Experts of a small language model.
Size: 10 layers, width 320, 44.2M parameters.
Training: a variant of Adam for the experts, 322M tokens, 4914 steps.
Below are experts of layer 5 (counted from 0) of a mixture-of-experts language model. Rows are named router (the router's row for the expert), gate (a neuron's input weights, with its number), up (a neuron's input weights, with its number) and show model dimensions 160-319. Each number is 128 + 24 x the weight over its row's rms, rounded and kept within 0 to 255. Numbers have three digits each.
After each expert's rows: "gets" lists some tokens that make up at least twice as much of what it gets as of all text. This comes from a sample of Wikipedia text that the model never trained on. Tokens count by the router's weight.

# expert 22
router:091099153162132094113131108113117175104144142164111117140085103101132176127136118122149154128111094135136141093106118091156142115128108142154105123127140117124140104122132153115127167142128127135137076128093142083155120154157122136120112151157145120200130146135206126095114135125111069161066159173126121095115122157088089170134081119126129145160160083124118060122129131168123143135107117109166105114137153141122138093117147153100191103105132136153152129161128156086097136130125143
gate0:122105134167126117152150173203132125126158139128179101085169132101110117094116139157101124101140142130129122130151107106078107103134116151173135116079096099156106142103155076113125156114107141131106156154138144150128092109158143124191163091150102162098134063155122157129140125114147111118117116085134129112162114136134182131150175081137131148118177129123126117174084137157116125095152099156127116169114121143129129132140087126108098109112151091125153102116149115114131118135186131
up0:112121155093157144137185146161161084124131144119147120077175127129168130124104098153088096102145128102151129141151119166127131079163153167129123121116109110137150150102094111118129121072103123109134104154137148147124119144113126164183111129130085124111145099131116149136146117130137117100142125099126117163178119146124152119137135112108129142154164142139080149139090099120103120119160116108122141118098118134125101096100086121127094125128157080157141115106129115135159129160170106
gate1:156167102101145098178113179115159154137122091132135101081121094110102134108118133135110117072132141085110128140145135077168128121114121186136150136110130120139080124167163135140162161139118128119110126175122157130130123133143184078112155120095125160138112064103127157106126144149130115131125128125114165109128119150106131127152163118178089156111156132121111135142072146141135155138158104139119122095144125157125061123100125095113143095114134103174103148116135110104136164116138128
up1:159095148140137125152116113116123152126106120131151123116111132147098135127128128155158094110101105163079151125154146090120129150107106151166119174135140130100125140142123153112104174080115173158114132153117128106114105139111117128159115127169096128127126139113150134109120123128120172142156150162147147131178113115087132119122161121147125153084188070128160143132107133150098090126107136207139122117135187154152073093094164100122144120105147099103104188124151131118112103099129117
gets: " B", " S", "==", "===", "b", " s"

# expert 12
router:125144089151103113124121067123149117124175133124133138141160135155129132161153134114108123132126115105109092103123153144109090150154140147135169092136148140098099113126083102113141111102121142046127148114114118152118134094144140128130131088111085151079101166177139134156144144121130086109125087124130180106176089157106119076087101131125144130111098110148142070138118123134130094123137120117181119129116113117154130132120105204074088114129135111112117146097139149106116120144124161
gate0:142104120082167118100131141108099141115114130152143143133174144126143132066121106150146097134134140123121159144114120132131144103098119133156129105096138124096161092138141146133155135124144101112108104081176143101127119117123139132113111116128105114160126105120139138107132170085140081074116078090111144137130071119122124183176093150075131110123137113120101072157119115079139094139122108161143101128198146115115092089120108128127153134111197137111150116111155124151093140111103136
up0:137105164106116096138145123072118128133124119153139174131115132127107133094163104196158121127136134150155136145087111134091122127138115157147116100164090136100178141148132133118169151192133144075102129092140082101138119120132139109163122135129118155147126106107163143121158117086118124108079139086094118127129114125134122170141150137117151129114142122136123131162093112134147142147178108172140167130147141126133063111115171123144118169076130128098142056092135106161133135141102128
gate1:131132168140104089141125117135139148091093109177077128184125146126168133143046105115153134112149124119155138151101101149153138103106113165138135110087109115117113133135160132142132117097150147124141116111108084144125088152120127134113087112134111153125083102115124113149087145120145146134086106162137092104137132127109137151119144121128139108105118140164130105124151151108131113163116102083105103130135150123145107096091120146117160139119145169070145138191114077110151178106111097
up1:102118095132133104093089108082123117128092132101126114099120157115176167173086109109141100095164147137135176115115117105144102111142094166164186142147132130143106151117188134099114125126123166136142152136132146118184122145107155130112106087151122092118093114106162135120132117106174134108095154154098125103166122088101078135146158135155106119087137159134122116130127162122101110106138123123128164159151127107112101086158121137112128102134132112095142115111157123137118150122146132
gets: "1", "2", "3", "5", "6", "4"

# expert 13
router:124079111149147144115118163105140114120109147150110188145088155118111140096135112134109134181122095149093106086145150119133134137145110115101145141104149093144130149188165126138111126150148169156120108092093127108135147083142091133101083148105141125142104149129115123112127083081124179152141131132134117139117149143136109136130124169135132169133134105167123149160145116086172083125123134123159123103104144098100095151146133089138139124139135148163130166129148129120150117118113121
gate0:171112145128129127149121158171101170162180137145155115118164163149183147151113145165129121090163116138119141132187134115107117106119149140159096112124127173071142117131207163105120116126182147121106127154100082114139113085117163135151118164134137133101123158117121187120139132091129128140143112077164133142124149121105126149098127160125137102106154082139115129124154149118110081198144127187130148160142126115128116150161119125139148131114098100156129100158134150121090125128115150
up0:138135152135116114140119148127085162129101130114113124128130098136137129129117103105126103100080117128118146171103089166113117112158138138125104108104142110105155172125167161143088109190144109146097167113106142121164140132098124104163118117144123136142149141137172153128111109132148122136198137100139174111181139088123092159123076116102128094120183122107158137140135094137147109126087107132122112141126099139077111135123141157130098120100135105114123135146133124105178127156128122
gate1:167075152156119123164107140149105138108113122113108150140093140102086106149144164153135126172115158149122139127095128126144103092149146131111090126086111100138143137167116093154149135136131095128145142170121097114136105172102139105143132136133115160121145115145136100099131143125105112113164099132101126097099146179147091173098168104089182124144125167133111113134153200150180131156137104159119169106120098144142112120101125185145142122112133104132147125126120145127141132099164110
up1:127126092117100123132122149119112124126133102117120094111125135091162100114153116166142173125134141127103081107131131132159128096085143161128120137097131107101110153145135149153156149157118133117157121104125101141109095152158116096100171102172164130128093083084114122088130107155118119138080161123136114099128134108136117178152129089124120183137103175149152116142126129118146106139116144056101092162138121124120141161139156121121123119111112152170097110088094113131157134122144121
gets: "\n\n", "| ", ", ", " ", "; ", " | "

# expert 3
router:092150131069114155123190079161142152156106110111130110150105113140122069126108118100153112096162109137118150111145154111123146149154087141151116136111144175174144099101123092118161182127129125139129162119109142097118112093116145149110133166184121082106164085134122114135153136109160108142127133114167155123115151134096133133132124141144139149162157102160130122131111108121087122107087146133137124147084144128119153079123110126145121108139118110086142111081122108130153165099122135
gate0:131177142134135132131125091130131108127183099091155137094152124144109122108097118123110091090110134114135119121125130099153161157098138094102131124083146122094130149152175071091136111165172097118100117093142125152147148143093126140094114158129147119150106140173129108123122123094159120136153118129136130108141137138102126139098157096143136155114078159113134102141159127150146123120076093114119150097117180146139107106101116132122110140137130127067103146196138134113137173128159124
up0:149114158131138173135120131117063123121138089147094113135092073151134137139110105097089124171143147130076102128129120115112130144161114131152095146131137104117100150135195098116099083134127125147133107129132149143114101102172122128097130107099161118096114144165138117159151136099113146140110118099122160142152133172154098132119099140145084115145115170144170130148115133112161154130133126104101124096112165095108098132136120131140106137153131165115088115160132145146114151112164176
gate1:128116172098161106115123146151154121145111117135100153132113178114160122161078106113167134134146130109104099169185183144139099109141110123151152108141095139127150156127142119141139099122139108119089114108112150150174085203118161101132101146113145112091142145153105170137138117137139148093131121126141131128152140162152098175112117104125105132140146124130113118146115143184155117163154087093095154133130094116138099164149119092122167154124180121123156102137122115132175122146150111
up1:088117157145127144121173137137175148088121152113110111171084131146122159127160107119142083120163144137127146127106124132156095140122115132146124093138146158147132146150154110117146123106130127164137128109116169089168141115145121083126141147106106136125136099133108071158115112097118104178111158146126110127121134120126130098127137091091150149152138153118142156113113129151131132111125119166087157113108133120166093117125110083172165140140123133190107145129125100144146150152142080
gets: "\n", "-", "\n\n", " (", "and", "ard"

# expert 9
router:073153148141101145144183169145160128108126164105110122123153161171097128138134127120113155121123137089128137152083141142109164114152143136169131151170135157125103131132149120140147185120125118181153124105110110152110136143128166164141119120110124136103165107079131108156131131155152161111101125107072152162126150122105117098136130136161145119139129146101105127129121109139132161113124128123140123159124160108125105132125132135195108108109097163150129142147120125135136121102120145
gate0:127132129118102115135154129168070115126156099109153174113169113134148161132117133143075099138115128122124106137133111150125100133107097092139094132124151145152128146114133061136138159116130122121093104136102122150105124134127147133157152110165146122148106093122130163123137098123124104070111153121155136133147086122108167130191141122186100087145136116151145133110137137105087118109144169125139117114080135117115152147131138140128097104144128160092153136111130105104076148136109129
up0:161137138139131096087153147161166148101101171123151154171110110163110120117094145151092167061146108147137144123089164109155137156107132138150146138146114166131073127120148139104122157123160137099127078114097131155096100108172143121135125123136200122148122173128104152084100102137174097124111139144136145112140160139148125131128117163164084100133162125130107125108143150115145107126126162135116105112093153092112170112135125113143132124112133160133073143170116131129090160090092096
gate1:142104172134149127178127135097094134161095117140110122122131138145174121117142091081108149135135125149137130200108084119120100137160165119144116128099150069136097120160133164127123138118160098085146107101160107154142125127136129138120139121101116154157129133104119160119135081132143120171130123106106098139106160135130124172143137094124150123108118156167107098129113147130194123159114140123122117128159112111128096191119130118111184152139110101073147139117129170170165133111107130
up1:145142140130096148179118135125128130134176114138140131114156165163139121095152127123136113136104123145125105104089078123097144121140098113147119128153093107161117132128135118117151123103145099147116141132129134114140137094167109117104142113172175143082148180142118194161124161184141127158114134136156117094165121126125167132132153087127168132101136148131133093099138142157062152117136160133122116136114109124136145159151100112099140137149164116175159090097138115116127126139108129
gets: "ing", "it", "os", "am", "ag", "p"

# expert 8
router:116106095145178146129144154115125121096101132120141099100156154142141142079138130138116128122110121143144164137082155137137123119106158108073123076169103161121146155083106166131135134149149115108120161144151120097141154094165155129132150166128113141143113120087129119131150117092112158114120141136143189117119133147162143118134137171107154133143173119112119158150172153146121166133103104111115160165090152124136124125172134154137113137099123088135109076137113153126130125079136111
gate0:128097084163158116137132130132118105101105172113122164118110138117138154134070168147107081156135127153172110153155086095088147081095168166136144141144097139116099101133147144097082142122123119095100114116146130142160142177142103148133114107130157134125118083104125136123197163118165115131131149078103141143140124171124112160144113157159102136141166145091163137149111090160143156130106115130118096128129155083132092122134121131099175153100130110160117109125145110105114161086121131
up0:165171104155117142129129099120151094086155120164157128121113119142115139119181151092154126112162154100154172144064133127130132148153118136149136121132080159169161137115095137120135135099151158130111117106176098132091164113141141105163140139127114132157155130134121143125098152102145141140133152134126136114130125150109110066116186163101064112090139097142118131137128117101126107163127149139123123118145132092139103150096126111150119112134156097150181131130146162127131119187101165
gate1:127115143117171122098091135167118155155165141138148185133146102152123123088130094079137121165134135161112108134124150163133135123173081131190151143101144131151116137088133120157131102087092084103096124154140171100131156133128100083096155147138140115144142147139117119124186116110125127149165099116098107123113136106077154118102162129082140143105138143153174104081103146146130128124101139123172124135140149118088155120140133086119135142089186114146107139109107126157181152118207103
up1:082112117130137098110153123115109104122132132124174138069135122148150141133142126098110104116114142164165114158117112087132166140112118122187078135144169145141130150117107139116123164121120126109065095166154147091143100158122077125117161102137159135102128155128134107134153114078142122118160133117124089105136131079144138129101144137115097142113144152147128131105159078097113147133188134118161160128117110106135096113135151127167110129120150122096138101163147126107122124094141133
gets: " | ", "2", " (", "–", "l", "n"

# expert 21
router:115136129095159136136113104132119146130137138094142078101117125135116119169147083131093105146113142094146140124092119124123087123127163127110162105137119136164102148154123070156132080123118164099123119107107160140155110142142119102080142111110129128095147099145096087161135108130128137108133126145106112158076173116142121130100111101132104117137122159170114184090102166102154094155120113147131115141162126162106150119154152101109064132193143130163110148150116096124092118149197131
gate0:147101153139108108117108153123161147109104118116091114140114161153156119154116091062098127113137140171115133140151093145119082077092149148114081065099157162114117135152109138167150118097113112138099123121077080151128133138120158138120119112145147125168169146158125126130135167101100131102131149101085115148124133101144101100132137123105142104118141170143134149132137146095180108133109137130155077099142156107120164137108136115138107131132108144152102120187103109129117100120108078
up0:108152141140130162140191162133114120139103118125162173127119082128148154105091093104101119136119159120100081089119117095141150141102134151127131192099134122124126124113153119117134121128123126123129089171146141120155147095090096085171143099135127168144130107088070149114093131160109120100122096140124109118089146170145136161141106150156132139109111088118120104140114094163129146130133130159168146176103133132111134139150152177131125101113153104116119085134146153104100130077106165
gate1:090110146123159097132109124141106127119123086150139135159152099145108168145161110191129100147179152122111112125147133130118106122193140127133164149121152100108170114105173161145123099143116158121179071127130144119123169134129123096130102132140119117147128148095124119110090156158111126144155111161066089118134115146101136162130130119161118139116157099069192139099155108116131118114136186174090155134134085148132100123093124164137119069097113119118064127101140117151147110126153121
up1:158108154137156133134131119115132135130060079149125117144131096158122142166168102137166111114153174109126121102172131146173140133124112101139144142122122118144139158101133160159112106169104170170145068111146085093103150117115090111114094148159109113126108169144143157125122117144109111165138156159126124102147132179093105115156154150155102158135148105093192133124144169139134115155117124139113161133139115132157101121094112154133100109107140128118110107147110112092167112153150108
gets: "2", "0", "3", "4", " | ", "5"

# expert 23
router:182136120137144109124144103107124139143160153153110104106115116159119159149102143163120141143133087140167122144121162156117156086079118173171161111115091164089158108120111152095141158119101144145114113140137096110151135162098160137112120155121172136156084152172133153131128160140096145162113142112099119127097146123146120125174059101125087100108095140143171113178121143132091133143141104129116186071121165140117151131113136145109123075146122077105114134142140113106113104125143123
gate0:081101090161103166127155186120144097121144132102152159128149131139113147120198124136134120110174121120139125132139123121143113131114097132089107136083190114150104120139140119134101159186108130114152119127136131122150151095136143130120136105122126155136104151100147077072104132093183126154080109134138097131138150093137160151120146109168134136149171141105127117142100093132135127154134163136140127135118149117152114107120123100128150141135122156107177155153160079098148120100163074
up0:116121107098130123099125122111125159126144082132123151124119156124135098104126123159086138112112115220105103136117053160114092086172132123128160114084107120124107104141102166127115165136108133103093116138136105133153082110181116129111145172107155145137125179163196103120093113156110132136110146130101118125137147134089088149092136072125155112089130142127143112114108145136099141155126126147116145142114173141116126104108115174100141111141147125163140151135098108142120138130101088
gate1:105120137086080092096117146162125133105095118096151156124118065161148163123149149098091118106137094119118146119149113157133126094082122122069152129118140086159142146139092110107115150131157121141096119132158133151126074134122095178134113153173115140123080105144112099118134127118119165151115127135152137121159113168137152121100149121116161082156133137131127168120137145149113132095129142097147124146097146145130089144106137143126089156111143186163111123152127117181130170124153156
up1:121103183141158092139126133128155121151113163127149121130147095160116174131110122117132176107132118135141110121161117119132152127138165133147135101151148165188104087139133160158150133162163159141112126151131146120150169136125154101152130112139158084147139121106096117112145066126129145135137159133130117152135081102117133132122116125114117116139118114117145101168133116145145139112144132135144142093138124098140160155139157155152140148158140052125140096174144120156165139112160148
gets: " C", " R", " D", " L", " M", " G"